{"activation": "tanh_gelu", "routed_scale": 4.9, "qk_norm": false, "init_std_o": 0.00807}
Below are experts of layer 2 (counted from 0) of a mixture-of-experts language model. Rows are named router (the router's row for the expert) and show model dimensions 0-191. Each number is 200 + 40 x the weight over its row's rms, rounded and kept within 0 to 999.
After each expert's rows: "raises" lists some tokens whose logits its average output raises strongly, later layers aside. This comes from a sample of Wikipedia text that the model never trained on.

# expert 14
router,226,163,193,170,170,223,195,196,191,169,156,227,131,123,189,153,251,246,255,157,193,213,228,272,307,160,155,242,275,141,184,246,213,225,220,214,154,197,269,138,252,222,232,228,185,213,208,231,162,199,272,169,94,265,178,179,281,251,185,287,172,191,181,164,149,184,186,188,211,219,178,191,219,194,264,197,182,166,174,236,130,236,208,172,191,99,166,168,163,215,223,221,266,180,193,142,211,216,301,210,137,234,261,193,257,212,197,249,194,191,209,228,180,194,208,190,197,158,182,233,219,189,253,152,186,133,158,227,162,199,204,169,207,195,240,176,275,143,236,125,158,189,99,231,250,202,214,111,288,153,207,223,209,172,180,211,152,174,207,180,176,170,182,169,230,136,250,234,194,172,183,170,184,190,212,212,165,172,241,201,159,185,156,246,191,180,283,225,186,171,159,232
raises: ",", " (", " in", "\n\n", " at", "\n"

# expert 19
router,202,234,174,308,200,202,145,238,258,187,169,265,208,127,214,174,232,207,147,150,208,225,250,164,200,166,159,169,168,169,228,179,190,164,142,236,207,175,183,149,225,245,179,200,221,217,136,219,224,214,179,215,204,208,175,151,176,159,264,159,224,159,118,195,192,154,200,177,196,159,163,178,193,171,151,175,130,204,254,162,179,177,117,150,194,252,220,211,115,211,207,157,222,172,164,197,247,214,216,209,203,188,141,227,196,225,163,229,277,188,148,187,280,210,169,228,170,213,219,256,159,154,148,154,201,274,224,257,249,211,223,243,182,304,153,163,293,201,166,247,184,212,173,249,168,224,219,205,223,258,177,184,233,165,247,218,184,197,245,176,207,228,290,270,267,246,236,166,244,281,164,271,187,115,209,219,168,188,234,270,227,226,249,173,207,201,269,188,148,264,170,152
raises: "19", "from", "the", "age", " its"

# expert 8
router,176,181,190,168,199,255,240,179,209,167,188,244,187,255,186,161,125,172,178,204,164,223,192,183,183,112,167,185,286,170,196,231,219,222,229,147,267,218,262,167,183,240,132,175,185,215,187,192,165,268,181,189,199,208,154,173,226,227,155,222,259,255,191,167,199,149,211,123,193,155,183,157,196,261,205,183,217,197,226,153,255,184,180,222,179,282,281,216,65,195,178,202,241,213,250,215,201,274,166,254,203,177,196,175,218,192,231,179,208,221,200,220,173,149,245,186,124,210,213,272,207,156,205,177,199,216,200,176,200,204,182,214,217,188,173,190,168,174,209,149,192,230,236,300,116,253,228,267,260,208,165,275,160,179,203,254,216,152,209,212,214,228,278,235,226,138,193,176,224,265,245,162,131,153,183,247,226,151,185,150,240,130,235,192,176,253,168,145,76,257,161,247
raises: "nes", " creation", "nal"

# expert 10
router,201,270,196,234,123,163,273,197,146,157,191,141,218,232,142,205,102,189,256,210,239,228,284,185,137,193,252,195,216,216,211,203,164,183,160,222,249,144,232,166,195,194,196,187,196,210,236,231,142,236,251,248,285,220,157,189,279,284,220,91,214,131,180,124,196,178,224,237,198,188,229,153,227,218,186,194,202,182,207,197,219,194,189,206,234,296,258,210,253,196,161,241,180,202,198,205,213,202,192,250,253,109,152,221,174,289,194,211,180,217,226,145,225,207,277,231,254,275,178,225,155,159,134,152,171,248,210,202,182,184,134,189,214,203,181,191,196,246,166,211,196,222,258,201,217,185,169,162,218,187,204,194,151,221,221,228,176,277,197,156,221,149,227,192,146,232,134,181,145,167,172,182,147,133,223,158,200,210,205,246,214,152,190,249,295,179,243,179,168,258,226,119
raises: "la", "ert", "agon", "ay", "ti", "g"

# expert 5
router,234,206,185,156,191,166,181,233,137,225,235,192,171,261,155,195,295,200,253,238,168,198,268,250,204,211,195,190,143,220,177,175,224,261,228,172,183,241,225,203,159,187,216,212,218,210,218,180,208,199,94,157,207,326,134,133,254,158,160,308,125,157,230,210,164,207,173,265,190,200,193,250,181,193,171,178,227,221,287,242,262,212,256,189,250,209,242,221,148,178,128,250,206,176,172,248,173,239,234,237,226,216,192,91,154,165,198,194,162,201,153,241,233,200,214,141,191,214,203,239,253,260,188,240,173,260,206,244,148,204,169,253,141,233,195,188,202,195,131,177,168,228,159,173,262,246,195,183,187,247,194,166,188,255,148,184,184,158,185,263,148,184,193,214,166,179,199,183,225,152,229,250,246,235,181,238,163,182,185,144,196,147,149,250,224,204,259,199,236,117,120,186
raises: ";", " enough", " before", "ably", " they", " however"

# expert 28
router,232,240,183,210,244,186,202,196,192,269,245,181,225,166,155,130,143,234,167,206,262,189,232,118,219,211,185,202,242,222,251,204,186,144,211,228,163,145,176,222,163,193,253,215,256,239,169,202,153,185,163,224,166,211,221,217,141,309,218,192,214,152,198,190,228,256,208,175,191,167,170,227,151,220,158,231,150,166,286,169,111,183,219,187,195,115,211,181,275,193,255,236,175,227,146,203,150,229,155,281,228,246,187,148,167,219,203,203,217,208,191,150,230,240,291,181,201,153,179,183,133,230,244,258,244,142,199,279,152,299,201,232,193,173,243,272,181,224,198,264,238,217,197,165,166,244,216,124,117,180,188,213,137,247,208,200,233,206,238,129,159,225,239,180,184,228,220,192,114,186,177,153,151,197,222,226,159,159,151,267,237,176,173,207,229,282,218,186,267,203,199,191
raises: "\n\n", " while", "\n", " thus"

# expert 26
router,190,146,177,238,258,240,139,219,263,223,174,154,230,105,138,176,212,117,135,178,159,235,188,172,206,228,179,226,213,225,245,233,162,197,255,238,240,128,130,152,210,185,87,183,217,166,181,234,238,234,227,197,239,117,190,197,212,224,189,191,214,240,223,200,198,265,263,173,172,167,236,131,170,235,239,227,229,157,189,133,194,186,221,183,224,218,123,241,218,191,184,242,193,193,212,190,261,187,230,248,167,226,181,203,115,213,219,204,206,227,137,192,175,174,167,240,204,238,180,281,167,247,286,230,200,229,178,193,274,121,200,137,146,180,169,150,213,187,268,246,237,201,298,224,233,147,181,177,94,165,200,179,144,206,171,196,161,248,142,280,266,214,177,211,190,183,249,176,223,223,156,223,214,177,197,161,184,203,166,203,216,201,175,181,278,236,224,185,231,147,154,257
raises: "vi", "-", ".", "gg", "eg", "van"

# expert 24
router,183,207,190,188,265,176,228,194,154,151,211,196,221,175,122,213,202,227,199,189,148,229,180,228,172,188,231,186,174,229,223,169,178,192,266,256,157,175,301,176,237,255,175,206,155,191,267,170,267,246,119,230,183,233,224,185,286,214,240,223,218,250,175,180,240,186,187,183,196,227,187,222,230,228,189,186,232,216,266,202,149,184,160,172,236,130,151,211,253,191,252,279,243,186,244,242,165,129,237,239,239,240,245,145,138,246,262,160,179,258,210,216,261,158,186,220,195,214,196,138,193,145,210,253,214,228,199,201,138,154,256,167,218,238,171,179,270,238,177,239,172,209,137,107,205,239,109,245,209,252,216,201,90,151,116,176,171,240,209,269,176,198,256,192,248,198,165,182,183,261,194,218,152,211,169,208,234,161,265,212,262,165,164,249,252,240,234,169,167,203,205,134
raises: "–", " to", ";"

# expert 34
router,220,241,139,195,107,195,259,147,225,182,205,185,212,254,106,256,281,236,260,187,210,232,235,269,198,131,181,148,217,151,189,210,144,164,185,151,215,169,247,162,187,213,219,184,207,257,177,256,254,187,206,238,194,185,169,185,233,266,142,177,155,145,175,211,106,217,201,187,184,242,249,185,226,173,241,206,250,249,167,208,203,215,174,272,171,230,231,223,220,237,126,282,209,230,173,204,191,192,286,168,110,240,253,215,133,175,225,225,183,172,214,188,206,186,261,208,185,176,183,245,178,162,164,224,254,282,137,170,205,149,180,178,174,205,194,135,271,220,289,173,128,134,216,202,220,219,186,221,251,182,178,136,199,164,180,218,200,158,183,250,165,216,229,192,224,268,168,225,197,136,187,192,217,235,203,142,239,212,174,123,226,186,147,153,210,159,267,233,125,262,183,191
raises: ",", "\"", ")", " and", "\n\n", "s"

# expert 40
router,212,237,240,184,256,213,224,244,185,183,140,165,164,149,91,208,162,250,126,186,187,159,283,151,201,180,266,192,223,144,219,153,176,270,259,220,210,222,223,166,183,260,223,190,155,205,228,243,234,271,217,238,136,159,165,241,253,242,238,279,178,173,218,193,181,254,201,215,174,150,295,199,228,199,137,231,235,144,199,163,217,141,179,157,205,105,158,259,169,226,214,295,177,187,173,190,176,215,199,233,165,186,191,167,157,273,201,179,127,198,126,156,184,148,168,180,214,187,158,180,216,179,273,167,173,195,223,162,177,188,247,252,169,232,225,204,209,196,205,173,224,236,286,153,196,268,207,73,202,175,241,201,202,198,210,192,237,247,212,241,179,214,164,179,205,179,227,225,183,205,243,189,127,175,235,132,118,164,198,192,222,218,215,199,255,237,175,165,245,119,173,221
raises: " The", " However", " They", " This", " Their", "\n\n"

# expert 44
router,195,189,209,249,231,191,254,176,194,202,188,231,188,226,109,212,300,184,258,194,159,207,256,164,231,254,224,193,185,199,201,151,209,154,225,205,236,185,233,213,192,148,193,137,170,207,215,179,137,195,141,85,275,205,238,202,153,173,277,214,173,216,242,239,200,226,189,199,217,186,106,196,243,140,215,266,210,200,264,224,195,221,213,181,177,200,184,173,202,199,178,194,224,193,283,196,190,210,197,229,191,148,238,132,223,123,215,240,283,192,200,232,257,219,222,114,235,236,169,178,172,297,218,185,224,138,221,181,227,183,178,172,205,186,189,238,191,184,135,205,151,254,250,264,249,182,171,150,242,181,156,311,150,131,185,170,203,199,153,226,232,193,188,213,119,232,219,199,169,180,118,182,193,261,218,222,202,128,244,252,135,253,180,309,209,250,269,186,199,164,195,200
raises: " in", ",", " on", " with", ";", " from"

# expert 35
router,233,208,229,174,210,198,207,263,195,228,234,165,176,181,111,196,218,181,191,154,293,206,288,247,220,219,166,104,175,171,191,167,174,243,259,175,278,211,213,171,236,194,128,185,199,240,184,165,169,119,197,219,262,171,205,170,231,230,165,175,262,204,207,129,199,140,219,224,196,203,185,207,219,190,177,239,226,134,230,161,193,204,179,295,240,174,206,185,237,174,277,183,256,152,194,257,212,171,152,230,145,109,151,261,183,282,206,217,198,203,169,165,187,202,212,196,187,250,214,192,198,165,183,124,168,253,183,174,173,196,130,123,178,217,249,203,150,191,278,235,249,258,238,194,184,153,140,278,196,164,203,189,184,277,220,225,227,175,164,290,138,192,220,230,229,261,191,169,259,228,189,284,250,211,207,201,220,260,195,149,169,155,200,172,285,209,180,186,174,224,242,145
raises: " (", " [", " and", ",", ";", "-"

# expert 41
router,171,79,246,186,219,142,194,186,190,209,151,176,247,196,229,210,209,207,205,201,252,186,144,225,229,257,223,210,240,228,199,220,170,240,249,166,220,191,240,181,229,216,135,256,294,229,116,184,147,209,156,190,270,175,215,200,293,224,200,134,180,161,195,159,211,243,221,183,240,129,86,204,204,186,192,214,238,146,281,228,108,185,249,200,177,150,153,223,254,213,239,294,210,234,249,228,217,226,184,183,160,245,163,179,185,246,256,213,182,211,157,195,159,204,183,126,252,182,239,197,132,181,224,197,233,118,203,131,215,192,147,209,204,239,181,215,248,198,238,155,188,143,202,150,149,265,131,201,196,309,185,209,207,156,223,189,159,182,205,222,158,189,207,180,211,173,214,210,174,185,191,187,220,152,145,234,160,238,187,267,242,205,248,198,191,124,167,147,237,279,158,181
raises: " |", " launched", "\n ", ";", " announced", " ="

# expert 31
router,202,208,170,226,203,157,230,265,190,160,262,179,207,201,188,196,165,207,221,191,178,212,187,227,136,200,227,183,215,246,153,249,235,229,182,263,288,119,183,273,192,154,143,165,174,193,284,258,253,194,241,191,204,182,163,240,163,182,130,142,195,244,209,182,217,191,257,193,199,216,159,199,104,181,214,137,209,245,235,220,229,158,237,200,208,248,194,229,134,172,205,207,209,211,189,130,186,224,184,192,213,146,160,231,161,265,266,232,85,233,192,189,178,186,177,125,154,223,245,210,169,214,235,159,164,113,185,150,298,168,178,177,211,241,226,217,293,152,229,285,150,105,177,161,208,196,199,144,155,228,209,234,187,169,169,168,152,145,219,211,261,194,169,234,236,213,173,223,173,195,148,223,169,97,233,248,229,211,139,176,235,150,228,217,234,228,219,221,208,109,184,205
raises: " is", ",", "-", " I", " was", " N"

# expert 3
router,221,190,265,196,261,203,157,229,193,182,284,224,183,208,196,139,179,205,233,241,225,153,214,251,211,280,167,244,158,163,218,216,200,243,157,145,125,162,258,199,164,172,289,170,233,187,203,196,237,194,188,193,202,171,288,216,172,157,227,211,254,236,217,230,183,245,246,104,195,162,276,196,149,254,160,165,201,183,167,242,161,166,228,170,152,159,253,194,256,176,164,197,208,199,213,251,145,185,205,205,220,253,228,255,186,128,197,158,205,235,167,170,208,239,139,257,196,169,325,229,193,204,186,235,204,117,177,185,144,188,208,153,190,159,133,273,190,209,171,175,247,200,260,139,186,232,95,225,141,151,232,152,229,209,257,240,229,162,153,210,176,167,198,159,235,220,268,178,156,178,158,182,192,179,176,190,179,291,265,221,235,237,221,167,254,153,215,204,166,230,153,246
raises: "-", "=", "\"", "The", "|", "As"

# expert 18
router,113,213,183,178,157,150,166,195,159,207,199,206,248,91,158,224,141,159,219,287,190,212,242,129,207,166,178,206,232,190,191,242,190,219,212,230,142,142,182,189,184,192,220,136,184,237,156,229,195,201,182,154,134,210,193,262,206,178,216,154,287,156,123,274,232,212,208,276,178,236,249,196,170,253,207,284,231,168,304,183,225,172,132,229,224,192,100,209,201,219,198,201,222,199,227,128,266,187,135,150,241,180,210,178,259,227,149,241,274,233,142,195,203,204,246,233,222,195,179,153,193,185,184,212,180,136,196,190,236,228,161,213,260,243,219,175,127,205,207,146,213,153,283,215,189,225,223,237,167,157,224,167,228,262,201,238,186,230,160,187,194,204,179,201,158,197,205,206,196,194,217,201,243,186,155,252,235,229,232,118,213,245,196,145,199,183,151,235,264,141,278,288
raises: "use", "-", " Role", " need", " Number"

# expert 45
router,219,172,167,154,185,178,218,143,211,139,265,177,198,225,140,213,195,240,197,196,93,206,254,155,230,139,338,225,238,155,154,210,199,257,219,206,163,105,169,220,232,225,227,212,167,163,199,193,271,261,212,276,269,153,154,130,168,218,128,210,185,212,205,176,151,118,177,221,183,180,237,242,146,249,186,232,185,201,232,263,248,154,239,227,268,209,226,241,262,203,193,222,192,207,192,192,238,218,222,214,246,141,239,208,216,239,224,161,134,193,214,216,221,216,198,170,228,214,213,203,216,135,237,222,170,260,211,241,242,190,212,192,159,255,240,150,216,173,196,233,138,188,169,212,232,200,247,185,170,171,234,178,137,180,162,195,196,228,228,244,185,108,216,211,259,182,253,146,179,158,108,182,285,216,306,190,195,241,168,123,215,234,224,257,206,192,218,190,208,265,215,162
raises: "amin", "end", "ense", "empt", "it", "itude"

# expert 1
router,181,205,116,249,143,174,301,201,178,183,197,175,161,222,258,240,206,190,241,206,223,169,159,177,283,229,178,227,143,199,186,203,193,186,230,169,279,164,199,251,145,175,191,203,163,188,161,175,262,292,210,245,156,158,204,314,197,173,234,162,282,141,122,92,203,202,211,197,213,203,151,204,230,171,181,162,171,180,227,229,196,231,228,223,202,197,181,128,202,177,218,232,202,218,217,166,184,193,238,251,88,162,202,211,198,167,184,261,221,144,210,171,198,174,193,152,175,190,265,230,270,161,203,250,197,188,219,159,164,192,220,234,229,197,180,119,291,235,198,264,180,179,166,137,216,190,188,173,251,169,205,249,208,144,237,194,194,113,215,150,220,192,199,261,213,109,188,244,215,244,202,212,241,146,185,185,220,274,163,158,183,125,222,166,145,246,286,172,198,236,210,192
raises: ",", "\n", "-", "\n\n", " are", " is"

# expert 46
router,229,190,256,245,118,188,180,250,237,244,217,205,238,214,217,169,111,193,242,209,228,185,194,191,216,225,173,183,191,198,176,207,159,158,224,179,145,203,215,196,189,170,207,264,179,140,183,192,247,169,287,245,208,161,198,306,183,217,176,157,245,147,233,180,229,241,189,198,225,216,274,211,178,239,177,250,194,133,301,230,154,217,227,254,285,234,197,109,141,255,199,169,172,207,168,177,230,241,180,183,223,272,118,177,154,153,209,158,234,196,182,129,227,203,211,254,206,173,245,233,203,198,344,164,258,229,179,263,177,199,148,231,220,252,174,140,202,223,196,186,199,121,177,110,248,202,227,222,249,180,269,179,171,221,197,172,183,204,177,143,211,134,141,214,181,231,217,193,146,175,246,152,223,153,163,126,146,158,193,247,147,192,196,178,145,168,176,178,193,233,184,188
raises: "arm", "athi", "eal"